From a checkpoint of a small mixture-of-experts model trained on Wikipedia: a sigmoid router, 314M tokens.
Below are experts of layer 3 (counted from 0) of a mixture-of-experts language model. Rows are named router (the router's row for the expert), gate (a neuron's input weights, with its number), up (a neuron's input weights, with its number) and show model dimensions 0-223. Each number is 128 + 32 x the weight over its row's rms, rounded and kept within 0 to 255. Numbers have three digits each.
After each expert's rows: a language model's description of what the expert responds to. This comes from a sample of Wikipedia text that the model never trained on.

# expert 31
router:080108136171106125149105129160085171039116151143147093137142073141110111136130093131082092099094109163122099062107120101075171084173084170157084126069198092196177169223117141122135154104123125139154083135143101125137145134159167135161103106153104124091136081134176074120111039102166149126099139117115136071118140212135152142157134097148172139107143129133105120119165142103141087141139184138174140099100113138139170152155116136148079135137144115116100111130122080144073145181100141096136118162086063107127126116120095122138153143147171177151121132110112055180061126113145097125064169130145151080131141199108087122115164146116121101187100048162138099124153165128142107127084
gate0:118131101193172104104115136129098172108157093196180107059106079151143130152089143078118096148119110147217164072094106109097116116116137132130077156061081109205151134165149138183149128152172077154156108117122083171128083084156131187077122130115124082100100132164167173176083158143102140140124143104117173097070171136095101044172118124123179138113097107153166086094163129153100127163143101142123114190131148140155186156060145114173084151133142104138112171108093065129105103132121120156068074115131070135105183142158122149078135135119114111128131105093138092139123124162108128103127189115120089121131171191133143050130117162144154095164097132141085114117140088144127119105161
up0:118129131146161092155190142113086177086141113206160092073093063168121087134086117089134115120138048155122106086133145136084114105124153145106120187041154140165122130142120113168103095127126081162110072106071120127125125147082160136136182098107112132128106155161140100152092115105145164101162118175080134086089162173116099030149123137108175185081111098169113118101152124086126178076115087137166089149138117117162174145101154108155113157129103174170069095138130100125114147117138098162108124111184062108131139123092142098159120161115141153113113127084165094162055103155139171145127117125071083078129159169118181092183120158118175082175126129088134130100097100117130179180149
Description: City, state and place names after in, of, at or New, like York, London, Chicago, Angeles, plus village and city.

# expert 6
router:086121123169130120081142137122096130067119166153080168163127147174112168119174152077125145173144081142141086103119131134142172092133110156175101094115186132147149088180144112116174165122113116153111118117099055184116133164180152115094138095134167146113155096137177085179053108162153148085109164148160144091107098145119135124152154155112111142135116111111056139150091210116179046159172170083118116102063105136121144184190099150152120173174146090123166126165122049074140155115083141140128155095127130119135115118127135156110216111163173168108123118099136143190088127098098154150074167104110142100122142179153127112086152122121128125159110093092110142119139141164129033099077
gate0:091132161163145101136172099132122110128117125111099145150131089089170105080165133163108171142111116123159117068042115061167107171080075116219138175103126159116082136144151130104155165103154145124068135149137129085121105153149145126148063147151118116136146134158152118147073111129096121153169122112120102066111094131166099113064115121140101175196098102089172100125132098145184106158133138008064089185155142147161145080096143112199135109129111099159119151080110116124125142175077072095069112120160164161127145159124110123095175146111102123139089077148107096134087098117164147128069173097149099128168138137065111108147099068127069163104112141133112118090177107156162122124120
up0:075124139184168124087168131088097122135111129072128112165142117101171124073131117151129138157087132145169072042099123077164099155084089105182140160094118127114094086096136116132136153106156099154115162162095154056108115181137156115166080130125151148157156129129172137135075107163094146160186122132118146098096110123147082087092096140109137164173092125108161095112144119117164115137114158009071067184152118155159126099113144127167155139159090082167096149092113126096139140173107003099111105116120133147137125173093105123098171144101058103130086070146114082147107087150168149140105157147167091121159119124094109156146077062161110175102116131133099100091133149146154167128119
Description: Symbols and units inside tables, lists and citations: em-dash placeholders, colons after Note, ordinal suffixes, km, %, See.

# expert 25
router:046135087197132114062113141130074142084132185212066158145150121144096105146193088118121132147127118151105126075106128088107165079140107183149110081057133084153099121147150120150129137075104106128135089179068090163135144138140096146125117112109121163066163047177184107141106037139140120125119134105139122109149154167081121157171164108148125180138196150053114129120142183111146070166145145114147107105078116137129215127132125151139094110162095144170139136133101078114070137135084130090079155122132089139133131112095124162148107155104157135155082130078141086140084149152149142121150153110145095070102105114155081128109157142148118120139093095117120112099179175122162131088092
gate4:088178088045083126150160140179152160154119162160055124076143098124150133178150143089134108107138152104168190067113114150098116123119114185124104117089098112103122118112139102103122071117099112157166050128138069134159124118125083170098112072123113158148093075098177112228162089118118074091145110096085123133161094134136111108117130082102135140156143187056079128111072113134175116161094147189150140140142103128149136090169112147142136112149150116153094107096133084141129143146097087173034109130126167163130118117143115182104163080121129111112099097035114114101133154130095153148166185087185065123112170105121085129080147140176127119140122108115125135095143136098156182127128
up4:117157169153133126199124150134084181105151105179144098117091150144143103097114109190116130121094174134209133185184121082170136102105140081181127218049106141147137062147142132077117174080146134053082186129108136154085161151129109102157124203152155135159156127120066112130147171109151144164123172136120099122192126164113118117135175177130132127131099137134150111134148124092094138095080129086094127141080134073069115075062197030143116126122156133136189143123109176118105044139126134145172142125097117129139107138075085101120140176106133125105148092179154086148151129095118098117146110113113151150134155144145163122124120143111120121158112183108092156117184114107100142156113
Description: Final pieces of proper names, especially surnames and place names, such as -ville, -berg, -ić, -ford, -ova, -ini.

# expert 30
router:085103087159115090100122125154095107095117147127120212148126103178132140115191101059116116110150138145093100055073137097126152101102085144136104106090073146173161138152131170112136147172141097211118141140092102121142127145134152193141151121139133121094142068147199080122124063128132039167166173173156116109143138157101112106171176144156108190143158179127126109152120120144146076134170133175124193137137116099138205149175097180082189162076153103144130138164135087164113088157101105175149112152143096087186104078105123126134097125174129185151110124068132140149096116142110089162157135071140138080157139135110075137123169086159128124169099129168141118174098143124155095135104
gate0:145130125119157117094095139115079185138128084109103181173113119120163139118085129165106133121170214124143092045105145127118149111126125133126149120122174100107168089118170050115144045121186076138082163094157090182181070082101154142113144059108108127101154164152144132092162170136157094051133117123119139123142128126148096094065128152097149208136117139168098114165150134151169151123116157122109121139129165152152147161099149114165169143098098119083084181080186132108156157117153146129108149067115131182152119088138179116108074163102166142149127146091108087096132162118159174105064126151112142083086164142105110131237131099127151182140154111154097163124128136108107161183111
up0:101121168153076150171148118107190081124123144135127117114124120125101131144187150092167120134133043149139152189181134122116106130168122116147119102135060151175114158118093176136124150121038138096159068131133114100073117133186101166141099255132130145100099117113154106152109096119084127186123121157130127146144099107110149152163112148157134080139160103086149186099093121141082128121173131126149083135085129105109126148158132142099105113186125138133157107168088143171109079136108110069116094170164141078115159125126077150115172102139068082117119141155127139165132109118134123174239124107113121191147085128141106139004133164124139067128145120135167095133166144169111092109122
Description: Sentence-initial prepositions and conjunctions after a full stop, such as In, On, As, After, During, However, When.

# expert 57
router:080105095172073096078092126110095111083165167192114181160162123140161169151205121125105147134123150127117137094115117144114168125146105119166084094103104128141135168174160159121106147098121087124095118130092057151135158095145116142070120072173126132085124096136142079122092084146116089137127115097132154166171170128137112142102160118154122137092128129098088093171116175187154084180102158138156153173113101133143232143131086145119118178164139122134159167137138072119103125196064157103092152118127061085103140112093065224145137134137130155133072145089107155148112138088145070150117172113151096070079121120100059190142129103134100105144140082128103150182166144154126104112083
gate0:149110129137109118105116105130098108099144100110071131114153192126164126111118143159082130098170084118141104093095190133138132085121129147128116124154143148138080152167105143071115108094155097086102119101121126127205110101009166108134142063185147062169148135080102111123117077113111127144115147060168174139097140124110154117081162101127130158163130187155128121177125147176150078122145142113155105146134123114129198097111127070167212121122070157124120177138047139113119107098172183099157100117137118131132134150118086099123156137093083150081174161120082136180096120176135115085122126175146144129121135107093152098097126149052173172088142122105138143110170117230195123120105
up0:118115106111110136136111167071124142154108153150151100171069081123162118143131109103124111161113142143114140158145059121111142159125111123159093140141119122060166139127135140122131110139131141128174148146123163094082127153255058183136079154114080166103112130151146139135140181150140125129104114152090109131120082134153112120172129106095166116081049035098141162133123084095074176147093135138076138128085166145144083147127130198101081118152186120149104117125217136150168148180065062161101143172121138112084123114099119128099136111156163120148078111145179117101142130096108113160101143140134100136155084174149090164156113126193076069164138117169091142127102094066125141094188
Description: Surnames and surname pieces after given names or initials, such as Thomas, Smith, López, -ović, -sson, in lists and tables.

# expert 15
router:092107136131114132076086108124103124098080153154112138114168105158087105149141136107115071148121118153092121117148139106123159117141140177142149163101215143142143160164117112152102074077136138125104147194118049111171120106142138125058185097137142184079176116145232058114090065092133094139137204107172092165106123176175143158173174183112093165173220113141106145121116129144178126093165177141102115130097090133134193173147111135096102133120095098122150085157150121125115126164063140077117156150163092152144146103115163099116134171152136128159117131084156122149055152095138126136113140141173107136116102178155124077061127121102132156169125150140131097158156193114142140107087
gate0:145146100084141105135144081135090105139095145115124157160104124157055154169095166136153096141141108060085174167077124123205140188159134133105100148156102074099089092125205134207098068087161137125114129113138117077114132107135115124135151044131103120097162143140151106156115114083149114072112080117112154087116115125131122165152152179165118175120141099087122117143123128118123142103100163164110084065102030100090187157146102108122158105123094114115104156111128151126139145153093110187126111108144191134133113114089136191090092098173120120080093109148166139122127175102081133147096120112167150137115149136095104105101136063207135231104154124055184127112084133099124124121101
up0:147151082087141083066143095118117109131111152130131144168120121141080152135078136124175154110125127054089150190112134068190159186127131123107111121127123040131100104099179146178114066074159122100102157143154130102136142168141119136106167056079120116100165115138150099129116101073157097088138064111150163102114084160144183127115143161171091186121136079145103125168137102130117118097140173156082121082098054115113181121154112133102129102144145102135141138105133125111102139154096137158148143107120157113124114141075125199071078102189095127077109109106175081141123141117094108174097107105159150135126096137131107120097096062174122242131169111063177154126086122081085145145103
Description: Subject pronouns such as I, he, she and we starting a sentence, opening quotation marks and parentheses, and first letters of names after headings.

# expert 39
router:109144138187115129099090124082065174054160130151094171144147095193131159181171095123125138146106083151123118114127100129129171130117134159108124106069159131179122129193113157075098160130102083135141184155113055124170149105179173143127161110123129155064162104153192087191137054121153144130075129133212142107114122132132171134197093156121149110148153112110095135184144117114179056123127142131138136119079074130067120195180057168074110122133095104142083087121104118136138111133112166100121141163158091115122138147114103134158175146156129180118077102086124124142114110094111083170115092074119153112079137200144092154097159133174138140133116103146150102132134107158097084154091
gate0:109055175160129114054182063119191141143170123073075091168108115174135136135173149198120100099100085167114097091138113145159101098101170110066112144121095122102198078168075130129080148107124128130156183145165123145138106173110146133110140103124078186128189069175141126114128130130102099114073140147112079129145132145181123159183123143085124123122173140175090113155157117106127085091129110150151100113095183170097124134149171163134128087098141108166112090131119141168171156158105082159123092130115121133134145127160159087093178092105173139133118149099039124125110078153129092158101139118171137110150148137115143071120078109153137157190083135171089168087124120107183200170109
up0:089209184105101081147082159107048070107155130175112149108183139146057117117097138096134190096089118117106123148169155117120121130123176116096139111134153129135061163094108130140111155140156088127109107146131179181104108123119037134119131132180117095101104163110132146131096132132093153101182199095097144111160175133114128119218173115114152112095108128122152144121130084106188104128140105128101168079163124127146117217105165121135136186111185145125110178122147145112080127138120118142144144091115068117094131097157109133150146173210038121138105076128160153183117181131148149124156071146126141131135094135108096162110148103129137112104099107200196104165136118142127195102118
Description: Lone capital letters in codes and names like B5, Sheet C and Nr., coordinate marks ″N and ″W, and the word born.

# expert 48
router:068116122138122118071111124139097137046074103154151180213134129142096110085176097093112099164102115134166077099051080101144149088115110156131132142060164063108170146158123111075101106091146115113148118180090071107157111103155153140093094110140129081116186077166215139129082086178116106126117211125113168112110134169137130166149161134172135162100145137139160153161133131112119113148124139127104133133141107126095151155167138142137140183124083094149141123146121082134105126157056121086162129116134098144106122094096101124137152178135175129096080142170100109149099121118116139147072217067152158085121135188122134135078173137169113164109123151199123160132175116048153130131122
gate1:097217158175091146138141148164167074174147123105107115120174160130101084127129150062153149073189120131169155133129123131087141183104129178093146118168060172102161120082167145132107144115122175156126155176187128169132137114102116156143092144085185105186166133145100151119117135111105168217166126160144171128110143132166081121150114146122116145150167120069129183148101063127183110134144098167118068089094136091136092158125076112134128138127124107135200145128137206184094152122099112084096089100194118099083098109182113127130147115111130143099161160163130165114153113150082134103165158185134129161221121066152112105129109172130117120127135144080136134109062128121135160159156
up1:122143160132143118118046121148154111156140131088122157125157073156064091163092141090175127162105100177112114097129119139154150188086148125134164054129108119146092121114105177175133160098102165153158114145147159133181131137140141112131101151075130102120185079117153146134114165108139118140156172105046081111093083130114093118133123117086146164134175131113159154150104115099133101096127056135150062079068043115143169135190145111184119152143099134189183100162142150144146129136120070103146118102170109091151146130162129074132116140161127135106142118158158164166085120125107138042078177129151180130133172091112131076054113125131119106208103058154121089101119081129186172137124
Description: Content nouns after the, his or a, naming activities, works or things, such as work, album, season, games, cells.

# expert 42
router:076089136180168110077122160069104094071144110216094187125133150158157089156183102125079098122125128180081107094104118132075176048114102165162122134093156095137128136165153167112092112113131111143157146150105007128142165114126125113103194122136123096087133061160164056151054081127165127166111138112140111141177176149161121151172148141161140148106137135106117069150130131146139075175177118124128160117136137153134181154168121133118186151109141114188161111103108125136115125146132170118073173143152055163132129065093123131168125137124142158148059116077126114139138130103124107170090116113128139068134120157148100156114182127172120158190127141152122103178138157103143108105118
gate1:150141084115105117126158165185112115200111155063140140152142121168124069176151127072164105073182105128121136107135122219157125108165088108104131152126146133089059160113146104176165114168121155135106190133110145126085094193103151097176139064093083121149119108179044165151135137083142144137154118071116191159089136161177097086171056107101125134054111124140178131081164112118109106078136123105161166085082123171187154161143199156161166173179068116156141087119146127144100152097136148130071173070105120118150106101105145138163122084150100136118148117174123115108131131098127106125106156174138105116133101127140162127091126128128126141151146127101194106161095107156172108131139
up1:156178131074136080145116101125126071135106074121183140132126099189107039122157158070136109060116091147146140130121121145163091106125135111088168132149135096110056131146114111132122090188131122117121153155130215120096125163133141126134096053119101142143124117191097135165102155079135140122162125076119144104100137117204160107204100082139145096097099125156159106070100067173120122122145166131146187140078125139125133167130157160110115220149083114139116106123142108177102129091140156154099123108101112159168113147078154131091142114139107134122140103123140147050077102089137165093075116085113157092069128164131237122102151142081148115161140130173143108126124046108155118106141
Description: Capital letter or first piece of foreign personal and place names, as in J-ovanović, N-duduzo, Vish-al, Burkina F-aso.